From a checkpoint of a small mixture-of-experts model trained on Wikipedia.
Size: width 192, vocabulary 10442, 36.2M parameters.
Below are experts of layer 3 (counted from 0) of a mixture-of-experts language model. Rows are named router (the router's row for the expert), up (a neuron's input weights, with its number), down (a neuron's output weights, with its number) and show model dimensions 0-191. Each number is 500 + 25 x the weight over its row's rms, rounded and kept within 0 to 999. Numbers have three digits each.
After each expert's rows: "gets" lists some tokens that make up at least twice as much of what it gets as of all text; "comes before" lists some tokens at least twice as common just after its tokens as in all text. This comes from a sample of Wikipedia text that the model never trained on. Tokens count by the router's weight.

# expert 71
router:494500503541448514497480476482494466504522480484526507507492529485490483490506502469465494501524502506515460467489532495498465538476515457457494496533527452529500516489544502488494492511523465535496525495496466583445485508528499528542486521524457504477520506502464509533519489511487477497504502477478477496501504483452441518496498508489494507543490509495493525511505525501499486492499498535464539529472500544512507514456492476506486504506561486471550525455527523483504528523461476486475499481471465491556477537514541486479484487465497460545531520534504536502490488517520449506
up4:518513436485517508478534522480540467491445530512508548494517526506497513502496521490470486515473501472479504490450452475534483504489493525510538480523515474496490517527517518561505491455494530471489467505495471496469496466503515486496550515480491513479510486509453527508493489505464571443481501495538526472476490482499449499494498533514462520511504496472533540499531491507468500487463494460487489457506527509544493494474502474491461498487540447503493496488473489543510521499528499497481523515490480531502522512449466536497529557481502543498491461496523488519468493499498536490
down4:470514521466525492509476528473495487508528508476492510513503461493486513501496520483536546512467502480553536529535507508477565549514505503499491489532506525522510467461496540534514480515501535514515560478542517483485514514500505508525538500536521496501508479495494482448475515448468492497433538446483512478477511520531495489534464511539525429506479507479469536510541489464525519513477501481470514515504521484467491525518474496488514445541505523520504493494477502495497460461453513519516534455507520521473489496524499483541527475504496488508478496502482506456487500494471471492
gets: ",", " and", " or", ";", "),", ")"
comes before: " and", " but", " which", " the", " a", " including"

# expert 68
router:498478468535456538508488476515497513483486488489491499525466520479493506498526479472497479518539507479502450503505494508487483502485526495454491460539535504546508516459528491475499498484487493487496536470528440545463476495519507484532496507535496446523493503505463482565518515533514509492530482480501505506501531470485479494524478516442518530498475564543516526514518477557494527487532491476515531505482522522502537510487503493537502523508538505505531498467504522538492562533471456502489528502537463466529498507492476513508482480466510460532525505520468528490478449507535491506
up5:565504499550460482468453499458484516518510500491510452500490520483487483494508469460486523537446511473502522501483500489514493496494507450473463480475517507469497458453515512504521500489464505500553502486548551489511512497483524509504502481495488479520506554483497528495469484538507467497495498472508506515465465519520494546508461476478473458534468554514535470480544476499459528526457477491475502473452461499513547498502490441479479490499505478510514520492483490475494539485506476475487533453511488511481488509543518503549472504499523515501523512505522453498499474499483496487
down5:528507487491460515530527518491451491538515488469507507476568526503447482489482452526493499514526511547463487492467491476510504477523528516471535471470463498467569531474491506491501529492507470502507529477482509487508523504517489523498511519524492452503480505496464460478526462478548457479526533472507510534502481501537512507499514522543536490502499528492489512498450497533472506522473523525495465495479493522466461497498512536501494511469459494502522495503473497495515480462474494569501495464486512518456527507514518505528505520509491533532517492531487500446495518497469535565
gets: "\"", "s", "%", "'", " team", "ers"
comes before: " |", " (", " of", " and", " in", " |\n"

# expert 28
router:492509511529466522464532462531511488499532505501521522498504552498497479488517513447503503517530496509515460434467516481508486526462513475466479483517522488515531504478522505473481502503532485560484528493510444522478525505506471488529482505513516501527476465530470522550554499507487486480522500507525448545500505464469508482516483481489508537507458498475487533528479536518477507496488517474537559511464529536532540500456481479518465523508550513482540514467542510501493525505485492469510508471517458501543486517519496480490511514485496509553483496544509482500507485514548481494
up4:485514525506500481482438510503504534492488468497522514550511559506485518490522439543505462534490527488495482528480467513541485497489514535503538527507518499503482504473453453456467481522535469552474470479462497524479517514510513470495481516504516515521542506507492514508512520490500466516486505528532470480503557499448490488515479484508489486550505521525496541492538504476467472519543461504497544506532521514513488517483516540516553556453506446484535473498514483529475483482509503509492477504490501514501522470528500489493500493521523473515490504525470538507502501502562530513
down4:448507529545494459485527444489487520519468465526519514480491522504502524547483486540465492481539525485482507534515554500501527471483452509458544519539480495476505518487493485485460530475496529501534481510526492519478523471458447546493509504495466493518502511477468478465515541497482520487496502477512507492500502499518484480503483528519466484479503510519500508477467513557496497482431471519507519519516498504446484469542483488499516486525490493512508483496497488457532497458448495467496534525510496456487498536465515537519497506488461538514477502497472510538514474537517537536
gets: " ", " (", " except", " [", " (/", "Note"
comes before: "201", "200", "199", "202", "198", "0"

# expert 67
router:548518510514438527486488463518536463509488479460491497513495548526501483489537503479521492523513521486511436469499514484486494555464501475460526479520505493488522515482519467497505505518539480530505532487517499554483525526484473514547479535514459479487492503480484501555521486517444519525495496520527500500511478476479496502492478526488478510524503527482472506527503508530473484494479530511487568501421489553530492509463496501468475523531525497472535488438515498519504537539494512503484520464549480510529497517491505521477482500486523497554485471530493489483500469519509486508
up0:478504505492482537526526494501495524510468491497490517533478500467539481493516476510490493511499477496470501511466532474458525549484524498518499497488453491464507472525482536514486465486514525492508496501505535488468526446537498558503508522528511461550467486484524540519488496481487483531501495494518487542495504470478497486452467543485485497516475505541511498491533488470475499478500499503522535475516477501505505472499510508465528545527486459432514494510484488492527505497491474466528518470518529446542498556470496516516478475461478433490569475504506520516443500499469467490
down0:512464472502460523534505528466525484521506513545511512508500492498479517519506511540491490505503478539489520499493520525516542483482500481490489482512474478496497520506507532506460513536492531544489477482543527505519518501515478513520500493493485538511475484499521457480472505500517509520507492540498536476546517482504534466489513525507504527501507461503526472521494444498505451472502542496497548500522484488484438510509505535517478486541497552508498455514451518459530502504501466494478530501534496452519476502497528494505491571470532489517540471465465467440431541498489507538
gets: " ", "–", ":", " January", " November", " August"
comes before: " ", "201", "200", "202", "1", "199"

# expert 70
router:519512497523462552481480457521504457475491485487469502535495525475469541461500502473501480509502507501502461492505541505492497541519531512452532486491526491525513509491497496452521486473548461527489529494508519544478493515497483500565513510520508433517512506490498514566518500515481465489531513495485505534506479513493447535507418516472489485514448542534491525499487516508531501508501514485476521536493489489541526554476503472466489499483508492493545503474523512496493554494473501503465494464479496465559484518499504499493516487484516505529501531543492471476505481467493483510
up5:495492522511525497504498465465520497490494489516494489468473534508485481503568498459521500539512509513514502447482531504451508500493473477505486471512477461493510499477490474500467492495541488516525519527479480507493522502494478459497509544529505499535494464495486430565522509508544494498545488490456499475476514531474483463514505515454495511507500519507504548535505545546500486502462513498497522524451528511489524497501499475546510512503472496472496499481483528487531510538502461507496541518505464493524503480548513541471510496445494466545533482568532501501512484546514465520
down5:515456503469482478498502535488476492490507534500492473497491533479480495473470499503541475521503491473525503479531480528533494520490520554505504473455514510487523511551473533503517468510484565529506508494482491527485540517526511464439483530468516535478524514557553518431512518490463532510463543496505472487527465501518511491504530482487508511496547497519504478494524492507529482454487534497500501486509507520476531539504500483483508513524453444501490533536497463498504526526470489489527524516524555496494473488473505528508491467523510527484527518488467548516514527447492519491
gets: "0", "5", "4", "8", "7", "3"
comes before: ",", " |", "–", "\n", ".", ")\n"

# expert 50
router:486500519501468538491510456491496478474504504489492525533499534504498506450510492472486515512518501496482477484465499507479482508488523510480475463507445483513499483491537495471522490510520481505472532461539505537456537514513496476520495527524502462497535486505484463548530505493485478476509533502514480542503510505526450541497477504456505528525506504489459534517519528517495532509524510519473541490460534540531540509489476427497473499546509493502545510454536556519507503526480474492474520500476471507556512512518522498467535490481495464541484512546475514524489436505510469517
up1:493529518496481501465467513515485501464511482489492473498515522503518498458519533500481453489557493489518486487476511458505489525491515482527524494501534461483486534466480553479525509453487466485478501506496503554503516463538476474486489485467530478543499525531460518510523463534442518498498459511510541530490526486491493546516506463480534499520508483492537524475502512509463499519500494475482511483474491517502454473465459501480478514519546539529522497482464539486460496503511494538498496467537504499486456519522527568528527536479467445492517525509490473479501488473471519501
down1:483476495483456488487498457474495475494530503490470471472468471460521489519507546498498524505500534490488505528480501501506515518496499502544504564496488491529479517468488510499462486530500510469480491463522551494487512491492507492482484485471484524510567472492514541561538480464491479494513511488471526512487473521525479453526539482499492511508504465513462517548510454425507494499546438518454515484508510509513534532520438526506515493541533518523554520504484528489526455488526467521492508524476499518488474457524479479515481487482490518491502502478483502480527498490534519485
gets: " was", " is", " were", " be", " also", " been"
comes before: " a", " to", " the", " been", " in", " an"

# expert 49
router:521503521523474553498495478526501480477529449519503503515480536488480523455504495448523514513499506479519468489518518516504477515502530510478490501534517477507520488469518473497501510494493468569512543498518460525501502506501490513547492520522505479510507479515505493567502502525494498481517490495537492485513499482453432513508462500426539490499489558522482537532520516539522491507495474520506536517459542552531531508481472488464459499519536498454509496481516534522494539538507473480522495477513458476533467520506493508469511477498517466512498531547504495485522459469506485521
up4:439520493472496546513490476559529475543509537539506471524531540500501508496506512500504485456495537496506536507528478471493453508473508538510506491467468512453524530490483488452488488485507477517491507476468514460503507538510544542514488481498502478495498457494507511497516451530460487476523518527508542508505495512499497481504513451502499541523527440505473516495495503468490485503533512473479477479512495492539528506506503526486482566483501481505511497483541462495500492500480540520520535482487485531535501478481501509430510509477450490473469478501511533512517469508503544439
down4:479554488525478509567445455494497505508472489519499473517472500513522512504489516477480493474504549504481510500505495472501544526499529482499491516510484512508485481494482482476475498497484497483532509506495497515535468494478510533469477495514505479560532502474552543508489496515490487467513511523508484430524539508552511455507478494519514483489512496502498509530493508499492456497554493445486453538550538461502538524454492547491483512498533516471541501474496470543477483491502497496540536493529512486494509455508499493465504515475504474535517545459461522509524451521488480480
gets: ".\n\n", "\n\n", " years", " time", " people", "s"
comes before: ",", " of", ".", "==", " in", ".\n\n"

# expert 65
router:565526501552468537503485473534545444498533473500489497516489537500476505460534501426483509523525541492497432471513520484505492522500542498485539485518491481527526522494548485471527511476504497541492527504515491532462486506532467504534476527489503459516493468485464492550532496497494482510529506497499470509473473494500489524457468509481531507519469512515476493509486518522495488508505525496511545499458498510520535512468493482496441496541527505459553478476518546521502553480481499488500519457518483493509515521507513491503527506488494485523522513526530521486490454475505479510
up0:458508467490499502532465493510498480496545459517511505448527525522488491497527525526511507519531478546478501489494477488537514484491458512539490535450485530517494510499504477536481546504455447476482512474530506526474459514481478468504527516443481478499475508494542480500508500495504498478511562485478526482485518450528506514482508522508516553477478529535528481487521460515494525524484557473473491517486481485528534523482507502541486529492474505461498510505510494539525499499497490529478516474475504502527501486516470486524487439466490420470523512508525539525483488501513464493
down0:519479488481462493499483466489520514536509499519475501528522420541501505487519500507496513500488484475485542545511501490498566512483510513510466527469501521549500483513519484515497508477488533514505518477480472483472475510506479550512506509465475502522465554525492539499490519454534497520468474544503491495484567487489509484492505498496508511487466521487513463531487467566521494520515458501490505481528541483461555451507475505514510451479500489527459514493514523498520508488473506427545490489449458536515490470516522464530521536468514520500486491501488482489495510512500496509
gets: " ", "200", "201", "199", "198", "202"
comes before: "0", "5", "4", "8", "6", "3"

# expert 56
router:528513502554480520482485453490527489472521457501480481532500505500499489484521504440483493487543504505502462457487512530495494505469529487458513494528528497489505494478539477490489508482510466525483543494489500546484493517511489540520473518526531436523534493494490520554511483520462484469501499501481502514504519470478497487481455488487476546513486505545505516510476521528524492486491523480507535493466509521515510516431485453518482529515512464472532483464538538506487508537475496502479530493517452500551476519517522484483548494454463474550502501547514533515475482519530482526
up4:514466506524507476482521480488481533493501490477480475488503501469511546525460522511483481496521536491490512508476488478500528490485487546455519488518523503496492475475482530499490503442497486508458502553452512472492541504503473485478486495504489504452455521475455518513507537494491528524482504457531519471491508457497483490479471492508499515548468512471491484502483543518494492513476524508493477513539490528471487518471474478526502507462485496467584475491511468570440498470500456501509476462449515503514499466489535471457520498526540539497470500513487493464492488457514510526
down4:514514525476501494440496510540501511521472525477489490485528474459467484491511506474488495480485506504432536518457502474494517520531485507527471460528447496465489520520517506482493533471485469522499530483483521539535514510486476518544515537447479509493464491491501543518505445521508492513505533521546530490498547480509507524505483492513473469528549491512513489499482543471508470525515509500514505510471486476519523525509488522509488562523526489477529514550486460492502492519495500483472562504521526466474501547487486498473482512467467484483505521509534471463493455535486555484
gets: " |", ";", " ", ")", "%", ");"
comes before: " ", " —", "0", " −", " +", " |\n"

# expert 73
router:508507501506456538504504476479506495520523473491496497523516529489448507473547471482499506510516477539496465442462516522471471533501522489455499472517519497469518512457505501500502531491499486546461549501497488517467501550547465473534509531493482466528488485503476502562512499503496476486511512474488506490483503478456488480457429493485524519502494522509533541539518520525494484480499534481472528537489503516532511552489527472513480519543518505511567484461507535480519525500501505485478525485497492473567490509487518497488504524510478482540513494534521478468477465516534486522
up0:482523546481502490510479498492491443473468508463567520507538477458500517515519476516509493516518523518472501481496494517489476481481529417461512463534497503486504542444492517528472484506483489575461549480496481513468509496530521547492498456482498491523480475542470457505463510526469528448500492539506494527504488467467465477525481548489482523474507551502486529519523499497506502486505499530482508522473491470533482470498489486514526500504507478505500484532503498479519486471513512530510497499494470499495538488530483526511477451470517495477510477532489464551493476504510502476
down0:488522491512526445564469478486501504465446497566512496490503511497472477478492505513541488449505502471445516524526479510459516512526527499506466487544484479513531524476463514461444489495493502535490493514506496466537490499490448479489513485495483539550538506486491504504512499488486539516501505485478493469484491537512511458466484556514500500504505519564500507494504512482522492454447533517524513518527498474514478506541469498553488521471479484501528467531464519500505515525491505463500493504501504547495549497503519520488504509548497531479495488524460502479477493456481502476
gets: "|", " |", "-", " in", "=", " the"
comes before: " ", " -", " \"", " MF", " Total", " DF"

# expert 31
router:485524497535478539491521484496528498499518484499483514527500526494450485458527502479510505503521486522514436470471530535495471510491516513467515487536477496491519522458514510481484503489494481522490503496472441513484517543535463486508490532493479475506516487497470497558521484525489474500554551489513459504472541473458459538506442514480492513524485534514485573532495519537526486499495519466509517525489513563539518516479496496487483486533531470474536471471526508518476507497487473538470503505500477479553469528507510494479491506481496505548484496515560501499492480473497466515
up0:471507545470512484476476496515514434488514504508465539493459501482481507509498478448502512536541533500509495479483498501452505496494487475493501493496508483532505516477494498523549498511543514564506521490474514495497481526475500477504521486548503523492484530484453462540535491496502510541501532455491525526544459543487481502495474479464502483487505526493527475462527486515492535504508464474461484561500487511483529514505509497539458477524485508472559492498553476508508522503468522474492503495508454456456481470497507517498488482484513477533496504476447534455510495515467512541
down0:452502567519484464512488477511515480534483489526534498466512487488496529528482519499520477508526510511476527514444537504476443491521519524509486530461481475507489494516491501482477521524485517502524495525479507477484524511475495527470524510499473531475473497491515497541531476540526503498529503485481530483461448516494503513498506548521486565514509531515457494474519488516495471532527469500535543556543500544546460516500525514517487560492493483539488480510492440476504488512518518456492488538487510545508532493533545525484476527530494508492507495464507468518509521492523522487
gets: "-", "|", " County", " State", " National", "="
comes before: ":", " of", " List", " States", " Coordinates", " Born"

# expert 74
router:531515502540467548493530448499520478514480475502501516520495552501486506459493496450457504504481496501496451483480486530523475485498481529471517493541506481508479511507537503495502520484537505517472512507505443533484516498503486507506505527499507470511520491470468520555504506499467510490540522485500495509464486469518438522497465506464505535478488544479504524480515526538509521493484489493465568515478515506528518544461458441486452511535547495482540502455496535514511558505501464500495497494498470501510482508510520497516517502478518467555494490524542518490475454468511474501
up1:461523496485504530504555488479496527531494520519500481541523465488509485538514528543520535497504478521537451483501505497486497528530524506533508490517528523495537492471564501532482506481483500491484522527489516494528487473496472558520517541548518529519502538503537496504502492568505489512514498452547493524534541497476458519545518534507500497525505511555515512519528476535531482470502506538541514503487543524526511462465507523525495470504531507461489526503481490488522481466517498502467523506472476484492533500514484539503516528509522517532455495499484505539562467515505511501
down1:481504517525504503552528528478470521507528470489497527499519423505477527513510524519496566540501508510510483490519522464531497512506533523510540511453542469489513548485510516526485492467468475493454460493496511549533524523524529504505524538521498533560525504456488496479490508460524483477499534494519472510510505491479490469490512505511462481543489513553515532471479519519486452509507495457470481529519517507499495517541475460490514532475530484494491528519499479536493528515503510492539460497503477533490492510533515521519491528494501478492472497491547480486527542501492551459
gets: "a", "ie", "us", "o", "i", "en"
comes before: ",", " (", " |", "\n", "'s", ";"

# expert 77
router:549510516548456537491517457508516496497540460479492492524475532502465490500542505458487485495528511488499450462473505498484518520489504508462501474532523488501518499471536503479499497480521467539504508492515473549496496485515486498551476543507501465505509487482452529561542498510483462492534491487497508513513493468510472522486460483476474488544453538478507522507509531521514502504486500527496537515472541512532513508474497482520460519525525470479535507459547517503499517517465486511500539470532465490566507513508526487494520495483496477563496498545519487504506456517531464486
up0:465509516503456547471507455522488484497494477490508502493503524494500501454495522445470462488516501491529474482481527518483508557495516483463539497509461504505488515487520519501526515479502508492503491453491495534506491513490473534504484488490497479507479503528481521557509501510528523508539524474484512454493497432503453521504486540443477536532515519500451518497488539521514536486542534502469530523481489528514470519443525483467488493511506500477524491444498501488491516496462472531454503453481491483536472563502523515457525509471513493525510499547520497463486473505482479530
down0:552475511527527525499494511505494505461506499484535469501497453526464510529567503542505474541486499488471561508490477491476511513486509475487481471539530462524449475490487492497511504502494465484514443530547481464519482494514474497510513511495480505484518513460520498523520525506539512484494482513498520477472505506495507543509512507477449519510541485477566551496513495490480476442496468547470492524483564567508491479468490501451526496487529489484487514510519504483466502533505521469518513548481511496501515469494553499501520482513465491513532493520478538483513495521498491488
gets: "201", "202", " |\n", "200", "199", "198"
comes before: "|", "5", "6", "4", "3", "0"

# expert 46
router:515502502514473548457511457520541487489497479516498515523483531531490516487543493455507461492535537498506446442486493502512479514487509488453516482554514516517543499474525509484477483487524486529451528479487473567470522506486468522519481538517515455489512521520473528552508484528495494488502525467524496512514527457492475514492443516495482524535503521518508523533488511510492500494496534492504546518454509500548535525456517475502516502520527451480520517483500524518516503522493486502502517495498464483549489544505489516524514491439488464534503494543517527499517485528530485517
up4:529510476493478530467454463501506500509473518483486512519506518525463514474497497482466506504512476513495523488527537472488512516483491497486512507489476482510486517496499464492506534460511482527492545468522448490473468461504489464535504543506476466496510482496490522556534521505498509459521485518475469496487493489468440571511469522477538516496491531460511502512498512532512541469490474488517501517499452502508487486460420479518479542482505531476506498450519519503541563509497481454486492471477476513491493491543538479499546465486509449499523504508519497484467456506516485520
down4:514467539486498495505536509475518519487527480526499469514484521509536497515491519512473490491500507461542479507556501539474475460563544525486493474539492532540484494499504507499499527502522480508546473504469518549528480548485511519507525481464533525563500483435509509500445515521496515490502504477537545505461504549463502460477458529498544486492509474527476493503485523501507528534474467508459502455505498517532481474520523521477505512462571475485501478546488488514470520494482519502517495475533476520486504459498531508488517476507488513477519516504515513516508503502539510513
gets: " |", " in", " (", ",", " from", " of"
comes before: " ", " the", " New", " W", " Clay", " January"

# expert 59
router:530518525531475533474488463517509488490512471503490515523503535514482496475545492444499488506536494498469455462476511496512513519515503466448509476547502506511517519464540476460485498496533467528474536473507487545469441514516478534538507539490504470514508499498472504559516530490488490492530507493493483510510504471497474496481436501469484504516476518493524529499496515526534514482500513478493546507458517515534521527453504483491464511514539491480547495466514523500486527521487482500476512474515467490571475539513505495506520529483510472558500506545521527525474464508521462530
up1:503517501545489538508493466509515469499480522476472510517494528457503525517524476504450478492511542540513504462509512513504502524492521507499498487514470477468525509465537487491494472479516516491473490460475457503481506497486473523526501532527474489483492466528457511581492542531490496518489512481503503524491480509504452492497467509461490544512492550524489532511516536508472476492487503507481551542472505517538500509473476496510490510530534506518539479472563517524478507532480498500515500486484485447512456512511527495477499455462514470569527520513496473519475453535536458524
down1:469464506500490499498504504523468470491497476503501508488474518506530496514481471484456472467538523485496479512543460495481481464522530505486477507520507514502468526515549542507497540475509491532527492513533476556494528457507551502504512454479501499497554467500502469501480490460530470473546513523496516478473462471499474538471508463471471507476485470490478487495490530537521527495498480511506515515496548489496500462533517525491489519514464475472463547474484494529531484435502510485504496544492496520511510468539484544493516457518524478485468504447526489471511441483506537479
gets: " ", "201", " |", ";", "200", "199"
comes before: " |", " ", "1", "0", "3", "2"

# expert 42
router:518490505522494518503517468487500493499485451461493518525503540492474490480502508442488481483519512490498473469494521510505500524486506489473522481519513483521503512482507484490515531479494485503496524487519471554501487519510484513539469516504503456521550478494463494549529519537487502476505506503502493529491489485479455494487445504496513534517492528514484526492502536509516497506502532479494568528463501562525524534433505461481457539515532491481567496485518527531509512506472501522487544466489450490573529489476517505457505502463518486574482506514498526499506467523545489498
up5:493466509518488546469533489487488476483535506515462498468466553511458452512521471478510492491479479559511507476468490506469483502484474483513486470518423528469520492484534468465502467471482439501540463516471500505507510507489470495496494474528500508460531486496503536527483469502477503519489529505483500548533508476513526522521468509477495522517479484469524496513511558452523495499451528534520516513498482519538524517540491479477491477526500490498473492511492547474523508505518447550464498468510482469483454505524470480506460516522509441510498500497494494520476485513491486493
down5:504518470479413575493478470454516508464517503485493501465546530517486485479486482494454501487513494512506468492490489526499506506553489458517527475480478498515521480501521466507539469459479453477521460487480493530557477517503508523495473493477491474526485518489541497495504474460562502477499498541512546457493495495530479501503476528476485518461480486483486482504483538519496526470502519508483466453486499508529532518490495503473480474525543489492476514518529540492532498486489490478509518511479449477547498496510529459487495475514544520492479507501543503551498520502481504486
gets: ",", ";", ".", "%", " /", ":"
comes before: " ", "000", "0", "8", "9", "5"

# expert 44
router:522500514524475529453486458519486478519511489518475495519517546538449479491525518475489473504523504498503482488492535482514489484463482505495515476522479496518501480512479465484508514491525507523476517515515501541478475467506463510550458496503477428519521490488485486571542460516479480518568501511517458508477482477478478485513458502490493522501474513510483493525517510496506490523505491476503526552480486471549475499450490463506452506517511465498528479476553537505465541508458507487498519487457479528518505522526479497474513486465524481545499500541524502474517462545536488517
up0:496491509485515516453524526529479521519460507513468534508506478501492516503537483494499540476511474529493487493518503472524510499481484487507524540471527467538467512463505554505534491516505493502476468485485521524507541518516521527491456497495478497492472521479473488516460501493533461488544511468521538536456524547487501495462470504505484483541480523471455489514501500507527508537541456483473492486444517530471483492504505527472509473533486524487493498455512517463479519559527537489529519454488497507502502533468545447517458486442502485538477547515497489479537487495506490482
down0:489500510491549508460497472525505524496508507478520512529523488512474464478520461483509520502514448510450472532514486477498507510441464491526532497500484518497507493479497465536505504506515534533542512517509536499503514521513528468500473493504515510447493485530498461483481503500541456537477503518503507496505479522484547467524476488492533537547497472524497515537464516471548477501480541517476517491495512466453452490493504502497519491465515493521490445504492507494484473538488556501513476459504521449513468536506521517505520479543539505486538449476502538487568482474478503486
gets: "200", "201", "199", "198", "202", " ("
comes before: "0", "2", "5", "4", "7", "8"

# expert 38
router:529492532550481558495505454492509490508507470475503505523477545541480503489485496470470472516500534471479463437474491507480490516494549494489512481477519487513486492485565489505503511499503458526486520493487469514493481533518493523563487505496492464540488509499512508532515492483476460501549503484511515516493526480520427527470474507428513514515472534509496524502468511535507488467487502498506508512452508502528525535467498467516482504538546505486538551474496493493508528511487459509493521475509473509526474530540515484497516486483498471531502484534505493515509445490521450541
up0:462474528493515533520500496476501491513504533495484521531533500497527485484529484482508551506473479502526471515483500513498549506476467483495449489505452479474521548486491472467492455503495489496528479516506482493518464495527486461474531508495490484509508506514514463519576522536440480474492489454510491484525512513517451498541492504473508493480485492497466490495450479510483497533471501527547475546488549508480476492491498509522514465482482506552522478454474523459498469482467518466545516483519513484483536524520502548501500471497529507492520524535573501470473487517525476495
down0:517488508486478497531485488488554504465507497506476510520518474432492479478489490510545521520532530496493484553470480512548518563548556528505500531479474485503509529537476497480511487474493503504552497500472507479483459505528510500474472517517502473501477515491521501477487502500515467489492497473518518481503521523525493514478493470479501527485486584475499496484509480525523518495471477493517495496475522503510509512523552554524510502477534463514512467472567465514502474468548477535509481517525499497522490513576529509501497480461512493454459517512518490485493492501552514530
gets: "ed", "ing", "y", " of", " up", " out"
comes before: " to", " in", ",", " and", " with", "."

# expert 17
router:535504485516463537468494440515508466481496464482478487540515537527465495480527502473484503507501493525508470462469518488457522513477503487481478511514525475490496518492527499500500479471531500524491542489483514514482500521512475510534462545483466427498497526500483496523534497510509492511491504510510495516499512498507465513489431513487503560526463500524506555528518520534505472505518507471481538496473547517548505510489490493481496506541531487468570493434523552505495482516508448511472490483529459509541489527529495502507507499483491470532525453543510498504478507527498461494
up0:547492475522495505506485458506471499479493475483519484504503536461509530491481494446505443546479532512492522495461483518490473549494513489511493498495520471538535491519505460506445449509480462490479481479506458510484467497498503496538491530481514508515498534464479496552537480492507449500528499505540458472513529458527469496506498488525471499488530490501542491509505489495481544470479507509480517520503519476488523570472481493512454477454518541530513516525473559487512528478461532465470513501509516495492515503476486536517511523518459514475439508510533509516485478500493482509
down0:496504456500485475482514458514460478536503530497466491479526514474506485466489473500542481498530530470493487503474495542519512516535484498489501534532508456544542477500522514513485491500462490500469490500512536527502502504507508494534451479519472530531548544482512528503490471496486486492467514528523484493548493474476505549497528458508518468459498461508470478530530524531474514512470508474480491505531505497466518485472501523506539470551516557478508540501481467494531508521473525528492460512468504477528492500517483505520489462554483552534455465504549507540511519482491515475
gets: " to", ":", " |", " of", " in", " by"
comes before: " ", " the", " be", ":", " a", " →"

# expert 9
router:528508506513459570501517474511500488510522467495495501500515523493469492489503483467467496521526520492501472467503496505502496513489548492500511475507493480515495487482537514468526535499526469531497494518480459550478494531516468492545483537493469461531494495484484502540494489505497485513543503488500503502478515474480448516493480513412510504481473522514498523519497508555548494463495493501500540507461535542536546545482491477491488497546548481490525526485522503495491532517498466506521509467507450505531491493516512471525495493487497494553486503532509480511501433503548436542
up0:513505481501493524484551508528524460491513505474503536523530493493502515475480475489500483473521532509518542495446492496488543526536487484483511519518512460534456448483492519487507493472497459539495503532495537474459496504528478481498566505509503522519510490479471512499557481517457477549468514513441507525533517457481517495519520480509476469516492539481509490537513488450501522464489503494438474505515480460504516494511456498462486505480524468518509499493521509471480487504464510519518496511479536457517479479531487456501467537508506457484534456541514484491468496530499539488
down0:470510530506476462524493463478467506504503462479483469472493522477508511527500555466502505503467510478528536533423474475500519479491514518504478457545485482463507526522501504507464511504565464481450481514484520498488513544486490479487541493492515473529502491506516468445504507515460531523495479489487513543475529451526513506431535479520519475499499489505457473519471454474504532486481488488451482511511499472541469537517515499502503515492502512541490499516461504495503470456495499507511516533463523491469541502551512506509527494502483445533494517517496476503496525487497524503
gets: "s", "ing", "ers", "es", "ation", "ations"
comes before: " of", ",", " and", " in", ".", " to"

# expert 12
router:515535500520455554495509462503500487518530471501498501509503518496469469489539486448518467523510507495510495437500528512487492541499521482467517511518502477530498509462518507481490497492537493540498506500491496550523485525524459490533524493497499414499483518507464481536549518497460469478508519480477501547505494461501431502507423512487505539537495497507498533537496537539518490481504465507499524536456512507539536525456477518505519497522517503491520487489547541526503492504479475497500497483511492489555483523504519515490512491482497475529540474532509493494483477480545479510
up0:486516452470532497506466509492480510484482531431496448525509491521510517506518490513535465486509504518493469498499486487509527457486554487511491505470504498485505474519513448529475509506510488506468485516435488492502558454513450467515473510489511541531464471519476475522493519497441459486523532514486482523543554490457490529480479501500547495487494507527527495492510540510491501515507493523522526534483489513499480455446487487536499507507473513482529501501519507506499522472483498488515512468478506470470505473517470498482537470524523486495499481507474525442501480487579520538
down0:509496527487539504543567517496494537490499518490497543519509481495544484509552439478491500477508464490472504492508525504518507507506514492514521512529485459478486513525483466553490497480503496572493476551467502548493528508529509520507452512482510500508467493509479502489482439504526445515546536516547506526489485490492469456506532496532476480512503518498482500465472519509524534499506484494522462461462493525536507538538506498541530512512532507518521470492484470486535502538504525512477533499537502490510510471487550498478518513485498445534482519487495495493504537533498524530
gets: " for", " with", " by", " in", " of", " as"
comes before: " the", " a", " his", " an", " her", " its"